{"n_layer": 12, "d_model": 256, "n_experts": 16, "experts_per_token": 1, "d_expert": 240, "d_shared_expert": 0, "activation": "swiglu", "moe_layers": [0, 1, 2, 3, 4, 5, 6, 7, 8, 9, 10, 11], "router_score": "softmax", "normalize_top_k": false, "routed_scale": 6.58, "balance_loss": 0.00781, "balance_bias": false, "router_noise": 0.3, "init_std_router": 0.017, "lr_router": 0.00123, "vocab_size": 2048, "norm": "rmsnorm", "norm_eps": 1e-05, "tie_embeddings": "early", "optimizer": "muon_variant", "lr": 0.0135, "beta1": 0.9, "grad_clip": 0.5, "batch_tokens": [65536, 131072, 262144], "seq_len": 512, "train_tokens": 538100000, "steps": 3548, "dataset": "wikipedia_en"}
Below are experts of layer 7 (counted from 0) of a mixture-of-experts language model. Rows are named router (the router's row for the expert), gate (a neuron's input weights, with its number), up (a neuron's input weights, with its number) and show model dimensions 0-255. Each number is 128 + 32 x the weight over its row's rms, rounded and kept within 0 to 255.
Before each expert's rows: a language model's description of what the expert responds to. This comes from a sample of Wikipedia text that the model never trained on.

# expert 12
It responds to: Institution name words. Words and word endings inside names of organizations, awards and teams, such as University, National, Agricult-ure Organization, Broadcast-ing Union, Dolph-in-s.
router [122 107 136 178  62 112 129 116 132 112 106 119 107 155 124 150 146 134 129 128 145 143  75 103 100 159 163 147  85 144 125  67 147 147 123 169 142 130 116 130 130 131 139 169 122 152  62 160 137 152 100 142  81 111 164 136 111 124 127 135 136 168 101 114 175 153 120 135 133 119  81 106 167 176 109  79 146 101 168 100 184 148 114 175 126 218 162 104 205 144  93 116  86  88 119  77 106 127  82 167 114  97 106 150 120  96  62 125 159 175 139 154 121 117 135  65 152 105 133 170  77 134  70 109 154  96 184 100  98 177 182 127  27 124 120 144  87 111  99 132 140 169 174  92 167 140 223 134 145  82 103  93  73  87 141 168 114 159 123 131  95  78  82 151 125 115 111 132 115  93 137 121 167 138 129 155 115  94 107 174 121 138 162 152 149 196 157 120 143 174 146  90 155 179  99 134  99  93  84 135 108 145  96 113 125 106 141 150 132 179  72 143 151  99  87 128 128  72 131 101 155  88  89 146 123 131 152 135  68 127 152 166 144 164 119 158  98 100  58 189 117 164 105 134  88  86  81  74 115 156 175 158  73 110 135 126]
gate0 [ 98  91 128 135 127 166 169 123 115 133 107 158 121 118  75 127 161 151  80 119 197  59 140  98 178 133 107 164 134 135 166 169 151 140 138 138 100 163 154  92 148  86 111 105 183 158 148 127 126 143 145  83  68 132 125 140  57 113 177  80 120 177 139 131  45 146 129 167 208 147 137  87 116 131 145 126 139 100 150 168 112 105  64 126  79 183  64 173 163  94 189 144 126 116 152 121 103 175 176 148 160  74 131 145  75 113 152  71  88 123 115 173 137 206 106 167  89 111 166 134  56  96  83 122 107 132 136 136 131 191 153  96  89 121 142 138 127  83 149 113 124 157 137 115  79 157 109  64 113 111 119 169  73  98 102 136 130 184 133 160  98 111 129 196 148 135 172 124 125 143 155  72 150 151 110 139 136 125 145 140 105 125  80  74 138 135 107 150  99 122 132 109 167  99 131  77 137 109 122  82  65 163 140 133 111 114 126 112 138 125 157 110  85  40 159 122 185 144 162 119 111  75 119 155 151 116  93 123 198 150 147 132 121  98  70 121 121  87 103 159  92  80  86 144 164 138 116 130 175 119 116 127 132 141 156  86]
up0 [138 191 117 125 153 155  97 166 105 136  96  94 107 101  97 136 144 140 123 111 144 111 133 107 183 146 157 105 185 132 122 176 134  93 143 137  90 139 138  74  83 203  84 103 151 141 172 153 112  73 113 140 175  84 107 181 131 134 159 100 173 119 190 184 142 157 140 122 120 134  86 127 108 139 137 113 117 183 207  58 126 138 121 162 160 137  79 132 149 141 141  94  87 106 122 118 152 131 167 127  72 134  77 146  91 132 138 135 163  94 125  53 143 134 161 114 125 199 178 197  86 118 103 190 116 126 143 154 143 115 103  90 126 142 124 165 142  94 166 134 164 160 107  96  84 136 149 100 155 119 131 131 127  76 113 163 177 175  73  96  87  83 141  66 136 127 118 203  97 124 116 102 126 126 120 130  90 124 118 144 108  92  81  46 149 176 130 176 110 160 139 136 142 157 143  75 183 170 158 142  77  89  68 117 105 139 124 120 119  59 137 134 100 117 138  54 148 131 147  45 155 153 110 103 130  89  96 113 115 125 141 182 173 165 127  99 134  83 126  59 124 127 142 134 102 139 140 164  94 103 156  98 123 132 172 176]

# expert 14
It responds to: Section and field headings. Infobox field labels, section headings and their line breaks or brackets, such as Location, Born, Total, Scientific class-ification, Season chronology, dates after headings.
router [ 84 138 149 182 137 161  78 123 118 146 119 148  67 142 110 171 158 120 140 190  94 152 138 126 120 149 164 160 118 113 181 138  53 103 133 163 163 137  93  57 156 128 154 128 153 138 148  92  87 147  90 153  85 144 142 148  89 154 123 152  97 110 144 162 112 160 176  86 130  93 136 174 134 130 144 106 111 156  72 145 116 101 168 162 113 180 144 134 198 127 104 102  98 152 206 115 112 163 113 171 107 174 115 139 146 154 144 139 129  78 104  56  89 112 142 124 119 165  92 151 135 112 160 137  81  70  86 149 128 135 113 165 103 110 118 143  92 184 124 162 164 153 144  56  81 159  86  97 154 101 112 126 108 120 160 219 127 110 150 102  99 136 135 123 124 142 115 101 105 170 152 109  94 120 201 128 139 123  60  89 102  91 125 165  82 140  78 131 138  62 129 135 133  63 108  92 124 115  89 179 171 168 147 161 130  81  86 214 126 117 167 178 135 106 112  82 177  67 175 142 151 164 128 126 119 185 120 184 163 114 141  85 106 139 141 135 148 165 114 188 150 126 161  89 115 151 147 181 142 160  92 142 112 132 133 158]
gate0 [154 128 184 189  97  94 141 154 137 155 114 107  91 144 137 147 119 101 155 151 162  88 133 129 197 137 127 147 144 119 147 125 152 167  94 183 145 107 189 127 163 119 177  83 118 177 133 101 128  98  82 152 166 151  97 162  57  69 161 160 103 132 132  71  99 116 128 149 153  59 134 183 117 150 127 111 142 129 103 131 155  97 162 116 183 214 110 170 222 148 105 172 133 158 111 175 131  79 139 135 107 149 187 107 122  97  91 115 166 100 188 152 108  80  66 108 124 175 187 128 142 125  90  96 114 125  46 102 109  70 104 118  77 121 132 129 159 166 154 123 144 103 106 104 117 147 117  90  98 104  84 133 167 159  83 141  96  61  73 173 124 129 158 178 128 119 127 159 119 144 183 161  93  94 130 165 134 135 128 180 109  94 118 104  76 100  97  84 108 139 125 101 138 119 116 152 104 137 150 133 142 143  78 134 146 149 169 135  82 123 120 198 121 107 124 114 167  92  94 120 124  49 162 113 102 139 129 144 148 118 185 103 117 130 142 179 132 152 169 130 213  64 174 132 150 139 140 131 120 134 100  88 115 104 149 134]
up0 [153 111 119 108 100 128  98 207 119  97 165  93 170 101 117 128 133 120  91 132 137  81 154  96  87  93 151 124  59  94 105 104 146 134 136 140 125 113 127 127 117 172 208 134 110 132 113 118  88 117 105 190 127 130 121 120  93 153 162 109  88 131 134 121 208 141  74 148 169 150 116 139 104 163 143 125  90 123 189 164 161 174 129 107 120 192 118 118 146  70 144 126 124  82 146 179 122 154 152 112 181 164  97 103 158 118  81 116 156 107 121  84 106 194 152 151 163 100 145 121  85 115  70 117 112 112  85 126 130 194 136 135 166 157 114 137 107 131 159 124 146 140  43  75  73 133 117  92 148 105 107 116 126 160  90 150  93  83 126 167 147 125 142 203 107 119  99 176 117 104 125 135  85  68 162 168 100  94 173 169 100 123 103 104 163 162 130 154  76 130 132 142 118  86 170 116  62  65 152 104  87 157 121 205 176 183 149  85 120 112  90 169 130  74 148 109 146 138 153 134 142 159 151 156 137 144  53 107 106 146 101 121 101 115  92 111 136 154 196 139 124  51 184  86 160 183 152 101 151 110  83 158 116 141 136 126]

# expert 1
It responds to: Infobox and table fragments. Word pieces, dashes, pipes and odd characters inside lists, infoboxes, coordinates and tables, such as Pri-n-cipal, °N, bullet marks.
router [129  60 154 178 214 158  89  38 166 127 176  50 138 109 183 162  96 149  70 144  97 143  78 105  89  90  64 126 102  64 112  84 112 147 148 151 170  85  87 137 142 115 160 164 137 149 172 168 171 159 187 134 187 160 145 143 147 158  84 137 148 143 150  72 129 122  85 126  74 122 133 110 137  69 159 186 171 116 118 126 140  90 121 129 163 148 116 127 150 152  87 152  97 143 140 108 112 152  96 162 135 145  94 157 121 168 173 160 131  96 130 103 151 137 157 134 133  73  93 154 142 154 178 141 125 105 149 118 178 166  76 171 140 133 125 160  65 112  85 115 113 115  79 131 136 170 140 111  54 152 181 139  89  87 134 142 141 160 164 130 120 141 120 137  81  97  93 118 112  95 127  70 127 201 132 135 153 105  94 103 129 172 143 167  70 117 152  60 109 134 113  84 136 152 158 127 168 160 124  84 134 132 184 142 175 146 121 101 137 117 175 134 106  79 124  96 140 111 119  68 111 156 119 104 176 107  90 114 115 107 146  96 149 138 116 140 112 128 158 144  88 152 148  89  89 128 171 153 114 163 137 147 136 166  52 131]
gate0 [131  61  88 120 167  92  90 154  93  68 111 139 135 105 179 150 115 109 181 147  91 147 123 155 151 195 161 120 113 101 133 143 170 121 161 115 146 110 138 130 187 162 155 154 120 127 165 163 188 142 164 161 183 176 189 161  92  72 110 164 143 117 126 120 107 132 129 148  96 118 104 133 188 140 170 105  68 189 155  51 115  82 103 158 143 134 161 123  73  92  96  62 136 166  51 181  72 128 159 158 116 159 128 132  99 110  71 141 153 126 130 101 137 156 113  72 133 105  97  73 109 108  96 128 154 104 182 113 122 123 132 159 146 102 110 109 102 230 162 143 135 134 119 187 160  85  67 163 149 145  89 170 133 129 101 111 136 107  94  98 128 148 160 114 205 109  93 129 131 137 103 133 159 110 177 100 108 201 165 145 132 209  89 109 125 120 123 107  98 136 135 173 124 118 128 144 112  61 124 105 106 139 120 173 135 122 145  79  88 183  98 139 134  94 134 143 150 124 127 127 143 157  97 117  65  89 130 179 156 118 117 153 105 125 152 108  94 118 142  94 155 139 108 110  46 102 130 106 115 113 143 105 164 185 154 108]
up0 [ 83 170 129 114 105 130 186 105 123 106 178 102 178 153 100  55 172 130  88 157 177 100 124 179 133 102 143 101 184 148 100 104 132 155  79  82  90  96  58 120 132 139 146  78 149 108 140  81 114 108 158  83 116 119 131  85  78 171 147  99  85  75  91 130 180 118 118 139 115 149 173 170 125 143 130 133 129 166 134  88 171 117 104 169 114 145 118  71 148 101 151 172 144 151 114 138 151  94 141 105 154 145 126 102 133  94 114 165 137  72  51  90 128 117 138 108 228 153 129 157  89 116 122 103 102 110 122 178 168 100 145 104 154 145 140 124 176 105  44  99 117  91 165  90 108 125 111 130 183  35 138 137  91 164 153 142 198 176  97 137 133  93 128 135 116 123 170 143 101 161 134 112 185 134 106 111 160 108 114 109 114   6 175 101 102  99 109 131  91 121 122 111 162 156 139 134 171 111 137 171 116 173 145 142 129 133  50 116 128 164 112 151 155  79 130 158 113 139 123 164  96 142  88 101 155 143 107  91 106 137 179  90  97 163  93  96 119 142 108 102 162 116 141 113 107 117  96  74  87 116 100 178 133 122 117  95]

# expert 7
It responds to: Foreign name pieces. Pieces of non-English names and words, often German or Slavic with diacritics, in sports tables and rosters, such as ä, Sch, Un-gheni.
router [150 125 129 103 139 145 113 205 133 134 119 122 114 126  69  98 137 154 125 113 182 103 185 105 132 143 155  95 128 142 122 171 189 103 190 138  59 186 171 104  70 142  98 109 108 132 143 122 141 119 127  98 142 159  80 190  95  59 133  99 126 122 170 164 104 166 105 101 190 156 113  79 141 176 208 108 108 118 142 123 111  70  66  95 109 113 117 147 112 108 106  61 156  64 120 124  84 212 127 100  87  99  81 105 102 180 163  59 156 193 105 111 141 123  72 149 104 159 132 105 107 119 116 103 131 119 148 111 115 107 172  71 117 145 166 133 164  93 154 164 107 151  81 119 102 151 142  70 129 159 120 119 170  66 151 107 182 114  62 140  54  65 114 169 170  76 135 160 142 169 112  96 104 104 131  84 120 168 137 141 113 111  85  73 115  68  85  96 142 179 135 147 104 150  92 102 158 159 138 110  75 110 125 143 146 133 154 120 154  91  92 116  76 124 131  92 165 104 155 108 140 114 142 137 136  84 116 107 147  94 149 155 128 142  81 133 145 107 132 131 111 145 118 128 173 130 126 160 127 123 145 113 174  89 128 179]
gate0 [139  95 132 165 141  81  76 230  97  97  89 103 141 105  95  65 119 152 135  33 148 105 160 166 157 149  91 169  93 146 124 152 111 115 169 119  95  77 180 123 141 196  60 136 156 117 132  79 118 131 106 150 121 100  79 162 147 144 139 130 136 145  87  99  97 128  79 136 121 186  63 129 166 127 161  83 125 144 143  78 118  98 128 146  90 120  75 129  90 172 140  97 161  84 125  89 149 100 109 153 145 155 133 176 142 147 150  53 134 120 110 166 103 124 161 107 170 150  77 106  96 204  60 126 135 132  88  82 154 112 154 133 152  85 119 143 113 135 110 116 139 126 140 136 118  32 111 135 119 178  98 157 125 145  91  87 120 132 175 123 139 153 106 141 137 120 134 121 160 120 127 130 133 109 138 115 190 111 160 101 132 119 105 135 161  56  73  94 163 125  67 142 101  94 124 138 137 123 113 154  97 167 152 167 108  67 102  99  80  60 112 125 143 170 101 164 119 180 129 138 111 139 184 139  51 142 112 124 157  99 116 175 105 151  85 148 185 142 118 123 117 109 139 197 127 128 109 100 132  96 150 110  58 145  95 136]
up0 [114 126 173 118 100 142  92 128  64 117 129 223 147 185 103 140 133  98 176  81  92 159 167  93  97  56 117  79 114 143  80  99 127 145 138  87 141  97 102 175  68 129  86 123 103  91 153 126 116 128 157 146 148 139 108 103 127 165 109  98 124 175 108 157 151 156 132  80 169 133 149 111 129  99 128 164 138 140 191 138 103 163 124  98 110  98 158  51 130 117 116 124 102 119 129 139  70 120 116 124 136  91 111 118 126 110 123 190 205 189 167 164 188  92 160 135 145 116  98 107 149 121  98  97 118 108 191 142 136 141 101  93 138  77 105  98 145 141 175 144 124 101 149 117 101 187 131 132  84 147 181 153 101 143 103  91 145 143  99 117  72 148 150 144 102 160 116 147 176 176 112  92 160 164 143 127  88  92 120 128 121 140  89 115 110  56 150 111 113 190 159  71 117 137 126  95 120 150 103 170 159 158  98 174 154 102 162 136 109 145 173  98 186 136 124 188 163 202 112  97  84 171 110 147  86 108 107 137  99 165  87 135 164 107 111 170 140 108 162 122 118 205 186  97 122 144 183 173 188 165 137 132 169 147 167 175]